From a checkpoint of a small mixture-of-experts model trained on Wikipedia.
Experts: 32 experts in each of 8 layers, 1 pick a token, a sigmoid router, a shared expert of 128 neurons.
Below are experts of layer 2 (counted from 0) of a mixture-of-experts language model. Rows are named router (the router's row for the expert), gate (a neuron's input weights, with its number), up (a neuron's input weights, with its number), down (a neuron's output weights, with its number) and show model dimensions 0-191. Each number is 128 + 24 x the weight over its row's rms, rounded and kept within 0 to 255.
After each expert's rows: a language model's description of what the expert responds to. This comes from a sample of Wikipedia text that the model never trained on.

# expert 18
router [121  90 127 114 110  93 121 152 105 143 154 123 126 122 124 133 182 160  79 120 136 131 101  70 123 152 166 137 163 139 136 123 143 140 129 162 146 119  49 137 130 202 145 101 141  88 171 136 111 149 138 123 136 154 111 126 126 133 136  88 126 112 125 117 135 106 134 137 110 112 106 157  98 115 115 193 114 140 148 132 150 167  78 148 132 184 158 158 138  84 134 149 146 132  77 125 127 112 134 153 153  81 138  85 120 137 146 105 169 137  98 130 114 151 150  70 118 125 157  98 139 138 143 143 133 113 119 135 144 140 128 128  86 128 126 126  76 121  99 135 128 125 164 121 116 132 153 132 173 134 133 154 104 110  77 138 119 130 121 127 114  95 133 147 133 141 129 152 121 104 103 106 123 116 150  94  71 128 125 119 136 119 126 139  86 133 124 144 119 166 108 144]
gate3 [131 104 146 163 128 142 117 105 129 123 133 162  89  81 143 142 114 107 136 157 113 131 111 139 150 117 126 116 107 125 119 117 130 162 159 141 140 115 108 113 136 133 162 113 113 143 103 116 117 147 152 160 143 132 135 120 168 148 151  75  82 135 151 113 110 130 159 142 119  99  90 130 148  83 126 109 141 134 123 128 185 109 153 110  79 111  95 115 113 175 138 111 152 176 121 150 106 131 105 108 122 103 126 152 114 155 101 136 139 176 129  85 150 146 127 133 169 133 121  94 126 159 126 154 153 109 155 120 138  97 129 108 142 115  84 153 120 196 111 138 126  97 127 144  67 157 149 126 139 133 112 112 133 119 117 136 115  97 163  80 167 120 144 120 139 125 160  87 143 155 117 112 124  68 162 101 146 106 140  55 103 130 145 163 122 129 151 132  82 126 106 137]
up3 [164 161 118 114 147  86  84 142 133  85 157 105 148 149 140 121 150 136 153 138 117 122 138 136 110 150 150 168 151 122  99 139 119 134 133 115 171 127 179 151 137 133 128 140 122 146 138 154 119 113  92 148 101 141 159 120  97 156  93 159 147 136 131 156 118  87 106 115 166 165 141 105 141 158 133 126 112 121 121 151 102 167  96 124 148 139 163 154 110  94 142 133 108 107  70 167 134  87 130 161 110 124 139 123 111 113 130 102  89 111 118 125  92  90  82 136 115 119 140 106 147  90 128 121 109 139 131 130 121 160 130 128 131 139 107 112 154  95 110 100 148 136 114 151 184 179 146 161  90 125 117 147  55 105 139 127 126 130 161 130  85 120 120 127 136 144  87 152 132 132 162 148 116 152  89 144 110 136 113 153 102 136 108 101 123 115 114  90 169 153 139  63]
down3 [ 94 129 141 135 110 141  94 120 116 179 112 143 160 105 106 119 154  63 137 124 142 110 115 121 157 119 126 105 107  84 159 161 170 140 142 118 113 153 138 127 107 155 151 106 139 126 117 148 121 124 124 154 144  86  95 132 160 114 165 128 130 147 132  97 135 121 129 149  78 146  96 122 167 104 129 148 118 124 141 119 131 120 124 129 118 126 148 145 126 145 151 130 126 146 104 108  77 129 133 139  98 102 156 138 148 118 120 164 118 139 121 133 144 113 143 124 160 133 202 145 133 127  85 159 146 107 117 119 116  61  86 125 106  90  97 120 126 159 158 164 159  99 149 110 105 187 111  98  77 131 181 115 105 123  99  96 115 115 131 103 145 114 161 176 163 100 147 116 141 149 151 121 101  89 141 116 121 101 149 105 118 106  98 138 140 140 178 127 127 157  92 109]
Description: Commas, periods, semicolons and quote-punctuation clusters ending clauses or sentences, such as ; however, ". or ),.

# expert 23
router [113 130 162 150 154 118 132  79 152 135 144 142 138 130 114  79 149 129 120 177 156 133  89 134 117 119 141 175  98 120 139  55 119  99 143 141 162 118 115 116 123 139 146  67 129  94 108 106  95 145 152  89 143  79 163 101 137 180 133 117 135 149 152 104 130  95 101 122 175 126 130 125 109 171 126 121 131 114 152  84 102 151 110 166 115 150 150 147 120 106 122 147 107 116 100 180 147  83 126 150 116  97  96 113 126 139 117 128 134 119 142 160 120 109 108 119  92 137 145 115 137 151 106 144 114  66 105  67 134 119 124 127 146  85 130 161 116 101 140 129 110 147 140 125  89 112 117  93 137 114 112 134 120 133 105 143 127 126 113 152 139 133 110 128 134  92 105 175 117 107 106  78 160 119 144 110 120  98 127 101 103 154 162 135 107 101 125 126 147 164 138 119]
gate4 [162 139 122 132 153 144 125 126 127 103 132 113  99 141 127  98  87 132  93 167 108 191 182 154 106 116 102 129 141 123 185 102 156 103 116 154 113 144 119 123 130 143 117 111 168 130 100 143 141 164  85 125 125 101 140 119 142 135 157 134 159 101 181 126 109 151 133 143 111 168 149 101 157 117 156 133 108 181 103 121 159 131 145  95 157 132 136 159 175 125 136 112 127 127  89 127 154 116 103 141 158 151 102 119 179 140 133 148 150 124  92 125  95 116 139 183 170 120 129 114 123  96  83 149 112 117 102 114 157 145 111 126  67 121 125 123 134 139 118 136 140 132 156 120 124 130 106 138 131 126 138 117 123 123 136 124 158 139  77 135 166 140 153 162 110 114 132 122  94  78 148 139 113 148 159 122 196 143  66 121 132 157 155 134 138 133 148 158 138 135 121  95]
up4 [124 141 125 106 157 125 114 167 142 170 121  49 130 158 177 141 134 125 123 120 121 144 105 124 136 114 146 141 189 138 134 145 124 169 182  99 126 118 122 122 121 126 127 116 144 150 157 138 121 114 140 133 154 158 102 141 113  95 108 140 134 131  88 146  73 126 118 140 156 153 173 112  91 139 103 153 161  87 137  95 101  84 133 147 101 114 122 132  77 123  80 139  80 173 121 136 114 109 111 121 151 112 134 103 104 138 143 138 128 131 130 143 140 148  78  97  96  72 123 113 150 137 151 100 122 119 116 138  72 138 152  76 139 126  80 141 122 128 128 139 132 127  93 117 122 168 150  86  66 114 100 114 149 103 119 149  90 110 113 138 112 122 154 145 136 115 122 118 110 157 113 117 120 100 125 165 100 109 157 133 152  94 113 133 136 124  94 133 114 141 121 127]
down4 [ 98 152 123 125 160 110 122  84 121 131 144 136 126 193 164 138 150 134 147 142 178 113 153  94 125 134 133 139 157 149 121 134 107 130 168 100 139 131  92 168  84 148 122 100 130  81 139 144 151 186 143  96 143 109 172 143 122 134 155 117 147 102 128 118 164  86 135 115 113 118 119 172 114 134  56 109 107  99 149 154  93  91 155 103 116 150 123 147 116 111 116 127 151 112 120 140  97  96 156 122 137 114 152 152 129 100 126 120  96  93 166 163 121 162  97 131 142 116 101 129 136 142 124 134 148 124 129 144 120 144 139 171 132 110 140  88 152 131 138 105 102 147  99 136 137 132 143 149 123 175 143 121 114 154 156 138 134 114 154 124 143 139 105 114 130 170 105 116 135  98  91 150 155 106 165 185 138 151 135 123  72 141 139 121 131  76 144 130 159 138  93 166]
Description: Census words like population, households, density, plus periods and the after line starts, and minor-planet terms like Spacewatch, MPC.

# expert 1
router [104 142 157 138 116 115 123 167 118 141 110 111  82 111 111 118 139 142 128 162 123 148 141 119 110  94 129 124 149 173 156 123 135 161 121 160 112 154 108 122 117 137 121 147  89 173 132 121 120 128 145  76 119 137 140 154  96  82  94 111 136  72 148 144 118 109 115 102 115  94 143 115 147 172 127 113 138 131 173 111 104 136 100  97 141 149 129 178 118 148 118 162 125 103 161 133 122 124 111 110 166 116 142 101 102 143 130  97 136 166 102 126 118 145 122 146 178 150 151 114 127 171  78 193 108 118  93 130 130 119 125 134 138 150 145 127 126 138 152 159 115 129 140 121 102 161 165 174 141 124 138 160 113 107 122 111  93  96 160 132 116  99 112 137  94 135 133 114  57 109 130 102 132 156 167 153 119 150 139 109 135 170  97  96 133 117 129 103 145 115 194  92]
gate2 [100 151 109 106 141 161 113  97 142 125 125 117 131 118 117 132  73 133 107 154 101 142  92 123 178 130 125 136 131 169 154 134 122 168 122 144 145 143 139 122  91 136 105  85 118 125 137 110 117  97 124 142  95 140  86 127 155 119 116 139 114 113 126  76 126 172 141  88 111 170 169 161 148  92  82 122 140 154  91 161 101 152 118  83 121 148  92 134 125 113 167  99 144 120 108 108 125 117 134 114 141 138 107 137 118 128 115 134 109 112  97 126  95 157 101 158  65 124 172 103 142 158 160 142 129 131 110  99 129 133 124 130 132 102 152 130 148 126 145  78 109 139 136 155 141 146 144 152 103 122 110 169 173 116 146 140 135 128 153 123 158 109 139 127 111  74 103 129  92 104 137 143 140 184 112 180  93  81  96 124 120 175 138 139  90 124 131 132 136 136 156 160]
up2 [125 100 137 111  94 113 156 133  93 145 118  77 112 141  93 118 154 122 182 121 134 131 161 112  73 125 151 115 126 128 133 134 110 124 124 119 107 123 112 110 116 113 107 136 126  94 131  99 132  98 113  94 154 110 108 106 126 123 155 115 134 128 116 170  92  92 128 154 152 180 108  85 123 144 150 156 118 129 134  68 177 127 121 165 106 112 158 103  93 142 103 132 141 176 144 123 132 164 114 100 157 111 167 102 141 111 130 117 129 145  96 144 136 104 138 110 132 163  77 124 100 133 134 114 152 157 152 136 134 115 134 150 105 171 137 131  93 139 100 174 133 126  71 134 124 144 116 138 108 122 135 112  95 165 100 138 161 106 113  96 106 157 114 129 112 175 123 141 129 107 134  97 140  79 136 140 158 154 143 127 131 119 138  83 160  96  78 119  69 145  99 147]
down2 [120 149 126 153 143 144 124 171 111 143 139 118 117  98 107 101 128 142 184 164 102 178 150 128  83 120 151 115 111 137 106 105 123 147 116 120 141 121 149 133 115 124 147 122  97 154 169 157 116  97 151 117 149 118 181 101 117 134 110 168 148 147 142 156  96 137 111 123 127 158 120 133 111 147 107 116 120  90 132 137 134 159  96 126 128  95 142 120 163 130 146 113 138 110 147 121 107 101 150  96 168 119 125  73 142 183 120 160 147 158 103 125 115 126 140 143 123 112 128 122 171 152 166 108 188 106 171  86 181 107 161 106 151 157 166 134 154 115 165 109 130 162 102 149 116 129 130 185 133 158  81 147 131 127 106  98 142 151 105 147 143 169 130 105 135 101 103 132 105 149  77 154 148 106 112  88 118 158 156 121 130 118 153 154  99 155 125 130 132 130 136 118]
Description: Words for people such as Men, Women, men, people, the pronoun I, and short pieces like O, ou, u inside names.

# expert 12
router [126  95 156 181 141 125 127 127 107 126 158 178 134 143 116 113 174 162 104 183 111 165 150  71 124 108 134 105 156 133 126 123 124 139 127 124 125 130 114 106 152 132 118  98 138 134 140 156  75 142  70 135 128 136 136 139 155 145 101 128 147  95 157 104 117 105  90 132 130 100  87 110 163 149 148 146 108 107 171 134 141 170 127 151 147 139 149 102  93 131 145 134  90 163 133 128 122 122 137  85 122  99 125 128 129 127 141 148 159 122 102 127 123 140 130 177  98 104 153 118 154 117 151 135 113  94 112 128 138 176  88 160  81 100 111 162 103 139 141 124 109 150 165 114 118 113  99 143 153 145  70 173 130 141 129 163 142  77 170 129 156 135 146 139 131 116 126 126 141  91 149 118  91 140 127 156 105 125 144  82 128 132  96 110 126 110  92 132  81 122 113 107]
gate1 [ 99 125 112 108 126 148 134 151 140 132 171 135 134 127 164 131 152 156 135 101 165  98 135 138 135 135 112 110 150 155 113 150 128 136 136 111 132 145 127 133 135 120 139 120 110 138 149 202 177 189 140  96 173 147 135 107 116 118 135 135 105 178 116 128 107 150 116 124 111 151  81 150 136 117  84 134  96 143 102 124  79 106 104 134  92 148  84 151  96 108 129 154 131 163 168 127 137 142 100 112 144  92 132 146 170 185 144 111 133 101 163 124  96 120 161 101 146 162  96 129 108 127 150 124 120 115  77 127 128 129 145 102 134 163 106 166 131 142 148 128 146 127 107  94 140 125 149 101 131 136 100  94 122 173 112 132  80  81 116  99  91 118 112  81 114 177 126 112 140 140 121 102 133 140 108 140 103 162 118 160 134 157 115 149 106 113 103 107 148  84 138 122]
up1 [127  96 137 151 142 127 131 131 120 122 189 117 137 148 126 117 141 161 105  96 171 107 140 102 146 136 106 110 123 125 126 114 118 163 179 114 149 122 140 121 137 137 117 147 121 133 169 163 154 155 136 103 168 149 132  59  99 126 134 164 158 190  97  98 128 144 125 108 132 149 137 142 179 147 118 131 176 152 123 151 103  90 162 134 128 101  90 115  96 102 160 138 166 161 141 139 111 148 104 158 153 148 130 139 130 153 126 133 118 142 156 147 152 127 130 104 157 127 124 149 128 128 129 117 135 100 100 144 150 112 104 147 110 128 137 150 146  77 128  81 161 149 137 107 131 162 132  97 106 117 148  94 127 144  81 103 131 169 130 119 106 156 151  84  89 179 120 133 112 141  89 117 114 128 108 120 106 177 101 148 153 104 110 144 123 115  64 102 163 135 143 125]
down1 [ 97 133  98 144 111 117 120 125 101 101 124 144 129 151 175 129 125 141 101 122  89 134 152 128 174 158 146 118 143 103 144 131 132 124  91 100 137  79 126 135 146 129 119 137 146 132  91 127 145 125 121  91 119 161 102 124 114 158 112 160 131 118 119 120 133 135  86 167 119 144  97  83  68 105 126 134 144 181  99 147 158  86 142 140 127 122 119  68 129 152 103 119 112 122 159 143 117 138 158 125  80 145 159  95  99 123 115 149 156  70  93 140 116 146 109 142 159 130  77  92 156 117 153  98 155 187 131 125 117 122 140 123  88 164 153 131 143 108 123 139 101 160 154 130 118 107 156 128 127 123 145 124 112 100 108 144 108 136 100 161  97  99 125 141 126 102 118 175 101 137 122 179 154  96 131 130 145 104 156 129 159  85 144 138 141 137  99 167 107 121 136  84]
Description: Past-tense event verbs and time prepositions in career narratives after was or he, such as finished, won, released, during, after, in.

# expert 24
router [120 145 156 134 144 114 136 157 110 103 137 131 110 129  62 143 100 131 109 124 104 168  99 128 103 139 138 136 126 136 131 111 117 144 136 124 146 164 104 121 155 124 131  77 168 114 151 138  55  80 132 104 117 161 112 157 123 133  53 123 176  87 145  95 106  94  93 118 155 118 126 141 167 129 140 155 124  93 168 132 102 190 110 139 111 165 159 117 142 102 153 102 123 140 126 151 109 110 134 127 149 134 115 140 100 158 127 152 174  86 142 128 171 139 142 138 101 132 154 164 127 135 111 118 130  87 124 117 146 160 101 142 110 105 129 140 110 116 139 106 155 127 152 149 143 119 112 165 158 130 113 124 134 149 113 149 115 104 177 171 135  93 148 162 118 148  90 109 151 132 131  95 128 132 141 148 137 147 116 100 151 129 114 112 115 141 129 111  68  78 127 128]
gate2 [105  92  96 126 121  98 121 132 106 136 122 126  76 172 154 162 111 121 108 110 115 118 118  97 103 105 121 142  94 188  96 104 132  98 105 140 153 148 124 112 119 131 124 158 134 115 154 113  90 140 138 130 135 135 126 138 157 104 114  76  96 105 126 177 154 112 127 108 114 104 128 124 160 118 129 125 154 159 119 143 129 159 147 141 158 125 148  98 152 145 160 111 146 135 112 143 127 110 133 119 139 141 145 173 116 185 121 125 154 143 171 107 120 136 165 121  95  90 123 157 130 112 115 159 122 121 144 154 133 103 103  93 127 163 128 120 155 128 151  95 155  94 130 125 107 146 161  87 104 114  77 142 106 173 103  81 120  94 162 134 140  98 163 144 118 137 147 157 114 112 161 139 131 134  92 162 123 102 132  68 204 138  96 166 125 102 132 149 125 110 128 140]
up2 [118 111 117 102 137 164 127 168  99 144  89 118 127 148 125 143 120 155 133 127 127 144 122 139 107 108 133 106 120 164 158 140 133 143 134 157 160  99 157  86 135 118 157 127 145 138 138 121  83 101 149 115 132 113 118 164 130 107 125  46  94 111 126 162 169  97 115 137 148 153 146  88 164 135 137 142 157 167 130 122 136 142 167 153 166 127 134  81 173 164 119 136 127 130 101 139 114 107 106 128 160 132 132 173 120 148 119 109 152  97 132 142 148 108 125 147 119 100 130  92 170 106 103 121 134 145 162 154 143 119  94  87 164 163 136 148 142 116 137 106 130  99 164 132 109 115 147 121 158 118  80 130 116 172 113 123 146 139 176 110 123 100 193 129 132 107 104 122  71 131 147 146 145 121 112 153 119 125 152  93 182 120  86 144  97 112 153  97 142 128 152 130]
down2 [130 138 137 108 151 147  79 135 141 124  84 119 108 173 173 183 128 102 126 140 126 150 151 178 129 119 125  98 126 124 153 115 121 103 102 115  92 144 116 181 148 133 163 180 121 106 106 111 105  94 141 131 104 124 136 103 147 111 114 131 147 141 131 139 134 130 122 120 112 178 125 131 158 159 124 140 170 111 122 136 128 162 117 116 105 101 121 143 143 178 117 108 134 103  91 133  80 153 128 118 114  81 141 128 101 148 128 156 106 109 165  73  98  91 126 140 132  98 153  83 172 129 155 154 118 101 125 110 108 107 157 127 133 129 129 121 117 174 155 117 115 117 101 149 158 108 162 164 127 120 147 125 123 132 129  95 164 124 111  64 120 145 127 111 130 129 156 112 169 123 131 114 169 124 172 139 117 107  75 126  74 127 123  90 129 116 122 157 131 157 100 102]
Description: Verb bases and inflected verb endings after to, not or who, such as make, take, reduce, stationed, carrying, participating.

# expert 19
router [118 119 123 141 129  93 151 144 165 170 108 115  99 103  77 125 155 145  92 125 115 154 100 149 118 138 105 140 130 158 155 176 146 152 141 150 106 122  99 101 138 130 152  75 143 103 119  74 156 124  71 120 118 130  96 150 116 147 121 127 150 100 140 117 115 160  68 127 146 172 136  86 145 134  94 101 113 105 130 111 103 125 129 133  94 162 105 136 103  99 103 188 105 135  98 143 122 117 145 143 114 126 134 137  92 126  99  99 122 129  73 138 148 137 107 180 140 131 155 111 131 157 102 143 164 165 101 125 101  71 131 136 152 135 141 105 128 141 137 158 101 148 154 146 139 126  81 137 125 145 151 112 123 149 137 105 154 109 137  98 135 114 151 155 146 134 131 130 114  92 117 119 133 106 132  97 139 164 175  95 134 138  91 142 127 107 131 121  91 123 186 113]
gate3 [111 124  98 148 131 140 173 129 124 103 192 134  98 126 104 153 118 119 128 168  92 164 119 172 129 131 133 107 130 115 144 128 151 143 169 121 126  95 118  91 149 131 128 134 160 130  98 134 160 126 106 156 144 122 121 184 136 126 119 144 116 142  93 144 143 142  80 112 133 166 111 113  85 126 114 123 165 135 115 142  90 120  94 148 132  96 135 116 106 144 107 173 127  86 125 158 130 140 123 182 129 159 126 120 116 173 161  93 140 128 113 138  93  82 141 173 156 145 119 153 159 143  95 163 134 124 114  73 108 144 124 132 126 152 130 112 129 161 140 128 108 113 133  96 163 117  81 151 146 104 133 146 170 144 167 140 126 118 107 115 140 123 109  81 160 121 132 107 128 124 102 117 149  98 128 132 109 152 156 128  72 142 144 114  89 123 104 128 120  69 112 182]
up3 [159 137 128  65 134 128 104 158 134 117 109 111 108 144 111  87  94 149 128  73 109 155 128  80 110 137 186 139  89 158  85 134 148 154 100 150 129 138  93 145 138 116 104 129 106 113 145 149 142 133 120 113 161 152 112 108  83  83 167  82 138 105 133 116 110  84 160 163 135  88 152 128 147 132 120 124 152 122 107 125 109 140 150  85 135 137 121  79 136  98 176 147 157 140 198 120 149 125 128 129 108 146 125 165  99 100 107 127 141 136 116 141 164 163 122 128 129 105 129 122 121 125 140 122 117 122 102 127 133 102 148 142 152 145 125 129 145 101 141 142 111 114 116 109 163 109 141 125  87  98  87  93 126 114  79 138 162 114 174 130 144  91 154 119  85 131 161 142 163 138 154 127 117 120 141 115 139 101 113 114 151 134 161 123 110 108 178 161 120 136 128 109]
down3 [110 142 120 110 136 126 114  94 128 161 115 146  93 108  82  74 154 120 148 125  97 133 122 122 150 115 132 133 141 139 141 168  74  97 131 110  92 176  83 186 155 123 124  90  95 110 161 152  86 170 130 115  88 112 152 108 122 110  94 146 171 149 191 110 158 112 122 115 136 164 133 159 161 157 118 162 135 169 162  88 112 121 103 125 109 114 126 103 126 108  85 101 125 143 122 181  96 159 165 117 132 132 101 143 138 148 163 135 129 152 153 168 104 130 119 126  92 150 144 123 104 123 121 116 132 121 148 140 149 138 133 116 124 125 122 161 111 118 147 172 128 114 124 135 172 111  96 116 168 120 131 154 128 130 114 140 141 156 111 105 114 136 141 154 105 109 136 140 140 140 118 138 127 121 169 133 137 175 112  97 100  78 148 166 127 127 113 133 126 101 109  88]
Description: Short letter groups inside unusual or foreign proper names, especially the second piece after a capital, such as ic in Nicolas, ucc, ff, ç.

# expert 0
router [125 116 157 143 177 157 181 113 110 151 109 107 127  82 100 107 152 122 126 170 162 106 105 121 146 146 145 117 143 152 110 102 145 106 134 143 116 157 104 118 125 147 126 118 124 116 165 112 156 138 143 152 180  74 154  80  99 157 129 106 139  91 159 126 111 138 127 176 160  96  96  28  76 150 124 105 126 125 121 132 121 118 148 163 123 146 119 153  99  99 137 174 142 126 140 140 118 112 157 129 118 127 122 154 151 125 116 114 128 140 105 107 116 160 110 146 181 125 139 156 150 164 154 120 124 148 113 136 119 114 118 141 113 131 133 157 111 103 160 188 105 130 165  98 114 156  87 131 116 156 123 126 119 160 120 148 109  97 158  91  99 132 139 121 107 130 134 122 143 141 115 104 151 121 155 130 119  85 113 123 140 100 108 121  85 137 157 139  94 103 152 139]
gate1 [105 126 169 139 111 149 156 153 126 129 125 143 134 139  99 163 142 134 128 132 135  98 165 121  72  92 144 161 156 133 102 146 104 145 123  99 110 149 111 162 135  80  90 111 119 130 158 157  78 165 143 130 122 114 114  67 134 143 150  91  77 123  96 144 107 110  78 141 121 109  58 131 123 129 143 149 134 136 146 100 122 119 130 137 132 105 122 126 125 148 148 151 131  94 148  93 123 148 112  71 136 129 156 154 133 130 131 146 126 132 109  88 129  83  96 146 115 127 114 121 134 112 131  92 116  89 127 139 129 122 120 121 140 135 132  68 165  76  89 130 107 164 148 158  92 135 132 172 130 112 107 118 107 119 125 128  98 110  93 144 162 130 147 142 173 173  96 150 129 114  99 133 128 163 138 163 133  94 107 129 170 153 104 112 125  99 131  98 128 123 158 129]
up1 [ 97 152 125  99 131 128 122 125  96 111 125  90 155  93 154 105  66  93 154 138 102 144 148 115 125 129 131 112 144 159 190 110 145 126 126 148 143 103 115 108 110 169 116 100 124 171 140 121 147 100 177 125 175 125 126 151 134  47  90 143  90 114 152 130 100 110 129 152 147 131 165 149 119 148 133 130 140 116 160 145 113 109 142 159 150 170 109  98 119  89 203 133 159 152 124 130 132 122 150 127  63 124 150 148 106 100 143 139 119 141 130 111 114 119 113 145 114 131  93 118 126 151 118 163 103 173 122 101 137 144 126 116 137 152 142 157 119 130 134 133 136 107 114 108  72  94 148 102 122 178 174 102 156 131 101 127 107 111 143 138  97 111 109 122 130 135  87 134 147 143 152 121 131 126 146  98 106  98 111 116 121 119 139  62 134 132 110 136 123 117 117 131]
down1 [127 138 129 128  65 140 156 130 121 144 116 107 107 112 115 109 140 139 137 106  94 112 129 122 152 120 163 129  94 103 135 101 128  87 158 134 111 109 123 126 116 148 132 126 139  93  94 109 109 139  92 118  96 134  67 165 133  87 101 145 142 129 144  99 101 124 113 112 161  97 168 114 138 127 105 122 186 141 149 102 192 107 132 129 133 125 140 133 169  68 143 123  97 140 207  91  92 127 128 117 127 111 176  75 126 120 108 158 109 139 136 159 140 127 133 153  69 134 153 109 118 119 122  95 149 129 132 134 127 147 136 127  96 110  97 156 156 138 111 150  89  89 158 154  94 129 115 141 139 136  90 114 145 137 106 159 111  88  98  85  90 149 130 156 149 113 109 108 133 138 130 107 141  95 157 152 130 137 121 122 157 165 121  88 139 127 123 112 134 130 151 135]
Description: Articles a, an, the and mid-word fragments after a prefix, such as mult-id-isciplinary, sc-ot-oma, fl-ot-ation; also adjectives like largest, ancient.

# expert 30
router [126 148 105 109  90 104 156 142 123 166 118 121 149 132 130 123 127 140 124 112  83 169 127  99 120 125 107  87 151 112 123  98 151 157 162 127 149 130  58 111 134 131 130 109 140  95 170  52 139 120 124 108 125 124 152  94 127 138 105 102 142 113 132 135 143 111 110 104 125 166 137  84  77 162 133 141 154 133 156  93  90 123  89  93 142 129 145 163  84 119 119 120 128 135  98 153 147 119 104  97 124 148 137 124 159  93 142 129 121 123 152 128 133 152 136 135 140 108 164  66 166 111 109 189 137  92  80 121 118 114 149 166 116  88 129 125 108 131 153 144 100 159 105 136 137 157 154 131 121 130 133 126 126 126 106 137  71  72 123 136 100  67  99  97 129 123 123 109 124 140  93 123  99 110 145 105 142 150 109 132 146 118 118 108 124 150 149 103 122 128 142 156]
gate19 [147  67 141 152 125 135 100 127 161 160 174  97  93 110 142 119 122 123 122 132 139 134 109 117 124 154 114 184 121 125 139 149 123 136 135 109 123 119 129 159 122 144  93 114 140 102 113 142 118 155 160 133 138 123  50 123 124 144 135 126 156 151 185 132 123 130 131 178 147 173 105 105 137 135 122 183 137 173 168 106 143 113 111  95 112  98 132 149 103  96  90 118 139 128 110 137 146 159 124 150 136 153 143 167  73 150 122 117 151 128 123 133 150 166 174 107 118 164 151 117 150  95 197 137  97 126 123 155 162 135 135 145 117 141 168 134 100 120 114 129 135 105 155 132 100 127 140 120 123 165 124 116 153  98 145 112 118 139 129 145 123 136 160 143  98 143  96 122 105 123 119  96 159  93 149  71 134 140  73 108 147 109 106 130 103 122  97 122 123 177 137 148]
up19 [ 87 120  88 147 138  64 110 150 131 125 159  91  96 103 128  98  90 145 146  81 119 146 129  99 134 105 151 169 108 148 164 146 131 130 129 116 144 107 125 112 172 166 119 160 133 174 171 153 110 136 148 117 177 116 144 100 154 118 123 118 137 125 162 104 169 109 135 144 155 117 161 121 115 129  82 142 129 197 131 134 128 177 113 136 127  92 171 123 117 169 116 136 119 173 130  94  86 140 138 135 140 125 180 145 110  92  84 112 153 174 111  95 147 149 126 119 109 154 106 127 123 123 140 136 128 133 128 142 182 116 159  93 122 107 141 154  87 137 124 115 141 103 117 113 119 174 136 118  83 135 170 141 132 150 135 115 144 142 132 150 120 115 125 135 131 155 131 116 136 142 137 120 148 155 156  80 151 119 124 122 118 172 128 145  97 126 115 135 156 105  95 120]
down19 [175 124  79 146 147 125 149 155  99 141 112 109 183 125 178 131 140 147 128 188 142 101 148 110 130 136 143 116 195 139 135 138 124 122 128 154 158  90 130 141 121  85  95  93 142 139 134 120 147 120 181 111  63 136 137 165 142 141 155  85  82 158 134 141 124 142 105 126 134 161 107  86 132  99 154 115 107 152 149 123 112 121 121 112 160 111 129 169 107 120 134  89 154 108 127 112 123 138 107 120 155 148  92 105 114 145 155 149 120 101 133 140 129 160 125 102 103 102 134 116 157 128 146 160 108 110 135 142 166 116  99 121 130  73 139 102  86 125 157 134 126 148 135 109  63 132 117 113 115 126 121 131 129 121 160 138 106 124 132 148 133 122 125 151 139 115 178 142 176 149 150 163 128  97 105 119 160 113 147 110 138 149 160 143 167 166 173 154 146 118 127 130]
Description: Single capital letters inside abbreviations, initials and Roman numerals, such as S in U.S., V in CVW, M. Jackson.

# expert 27
router [128 133  89 110 150  69 104 113 147 156 133 134 107 123 128  72 185 173 133 146  96 130 114 101 161 148  96 141 120 168 174  99 138 125 110 158 117 131 145  98 152 131 114  77  88 110 141 130 108 138  88 170 134 128  93 124 142 150 116 138 176 140  93 103 166 144 123 128 141 162 154 100 121 120 131 122 150 111 119  89 108 125 111  77 109 121 105 112  65 139 135 173 106 128 134 123 146 129 114  97 167  94 135 119 109 135 103 150 119  90 134 159  70 163  95 159 172 110 119 148 114  82 124 151 136 125 184 135 133 123 137 152 148 137 156 127 116 114 136 125 127 114 112 145 102 123 121 127 136 120 102 140 145 148  98 135 137 107 165 119 139 104 123 121 160 147 103 151 128  86 119 140 100 120 139 123  82 106 125 102 160 129 108 120  99 131 100 138 124 135 172 118]
gate3 [143 159 128 123 135 138 136 146 105 138 142 108 147 102 166 131  90 134 128 128 136 132 124  85 158 118 122  97 116 150 111 143 133  91 143 188 173 169 129 101 164 109 103 128 135 145 121 131 165 176 136 125 145 160 134 103 178 107 134  69  93 139 127 110 135 117 159 149 118 123 148 115 122 112 131 203 143 113 123 121 128 146 104 107 121 121 128 120 146 120 110 113 141 140 130  81 149 121 132 106 105  94 115 169 138 119 126 176 135 147  94 116 109 135  98 125 104 113 122 175 147 149 137 155 158 137 171 116 120 135 126 171 106 159 110 149 118 165 130 126 158 114 133 137 156 107 117 134 134 114  99 150 124 159 160  95 160 115  97  58 113 155 102  99 155 109  70 138 142 142 172 139  95 130 171  91 141 103  98 114 142 128 104 102 141 165 104 118 120 147 133  93]
up3 [123 126 121 100 122 107 142 131 155  97 135 135 112 139 183 161  90 128 103 136 156 127 162 112 100 116 134 128 132 145 175 124 150 114 152 166 154 149 156 141 138 129 126 135 108 138 119 145 127 144 108 134 126 163 137 154 179  83 108 115 144 117 126 104 134 103 178 145 110 156 127 138 135 111  84 160 121  89 112 156 137 167  87  90 145 116 126 136  99 131 111 115 121 117 110  94 153 171 163 101 129 149  94 129 137 138 137 114 141 101 121 148 155 161  90 133 101 125 132 126 129 145 135 137 205 123 150 139 166 114 107 137 114 108 106  73  67 124 122 127 156 168  72 127 155 102 155 147 111 126 107 161 110 161 168 126 108  99 115 102  92 142 145 136 128 112  90  71 105 119 153 145  82 112 156 103 147 111 118  92 148 142 103 123 123 131 113  91 113 117 133 114]
down3 [ 95 133 168 115 159 157 124 158 139 152 143 122 108 149 140 160 110 129 127 135 109 157 140 118  91 145 131 105 131 132 172 130 154 143  92 129  90 117 170 169 123  83 132 129 137 139 119 137 109  94 133 128 151  78 113 131  99 118 106  97 141 103 114 131 117 134 137 132 135 149 104 159 159  96 178 141 162 120  97 149 114 106  95 107 112 169 101 136 118 129  81 127 153 132 132 164 136 143  89 121 170 112  59  93  93 120 117 154 141 127 177 148 140 102 146 123 140 101 152 133 113 129 113 113 100 122 126 132 131 150 118  99 165  83 102 119 167  93 104 156 148 151 118 106 144 162 161 151 119 156 150 143 113  63 134  90 123 100 143 133 147 113  89 166 160 140 139 133 134 116 122 128  68 121 123 146 117 104  66 135 136 121 126 132 136 125  97 152 109 119 104  96]
Description: The period in U.S. and decimals, compass words like North, South, West, plus New, State, million in place names.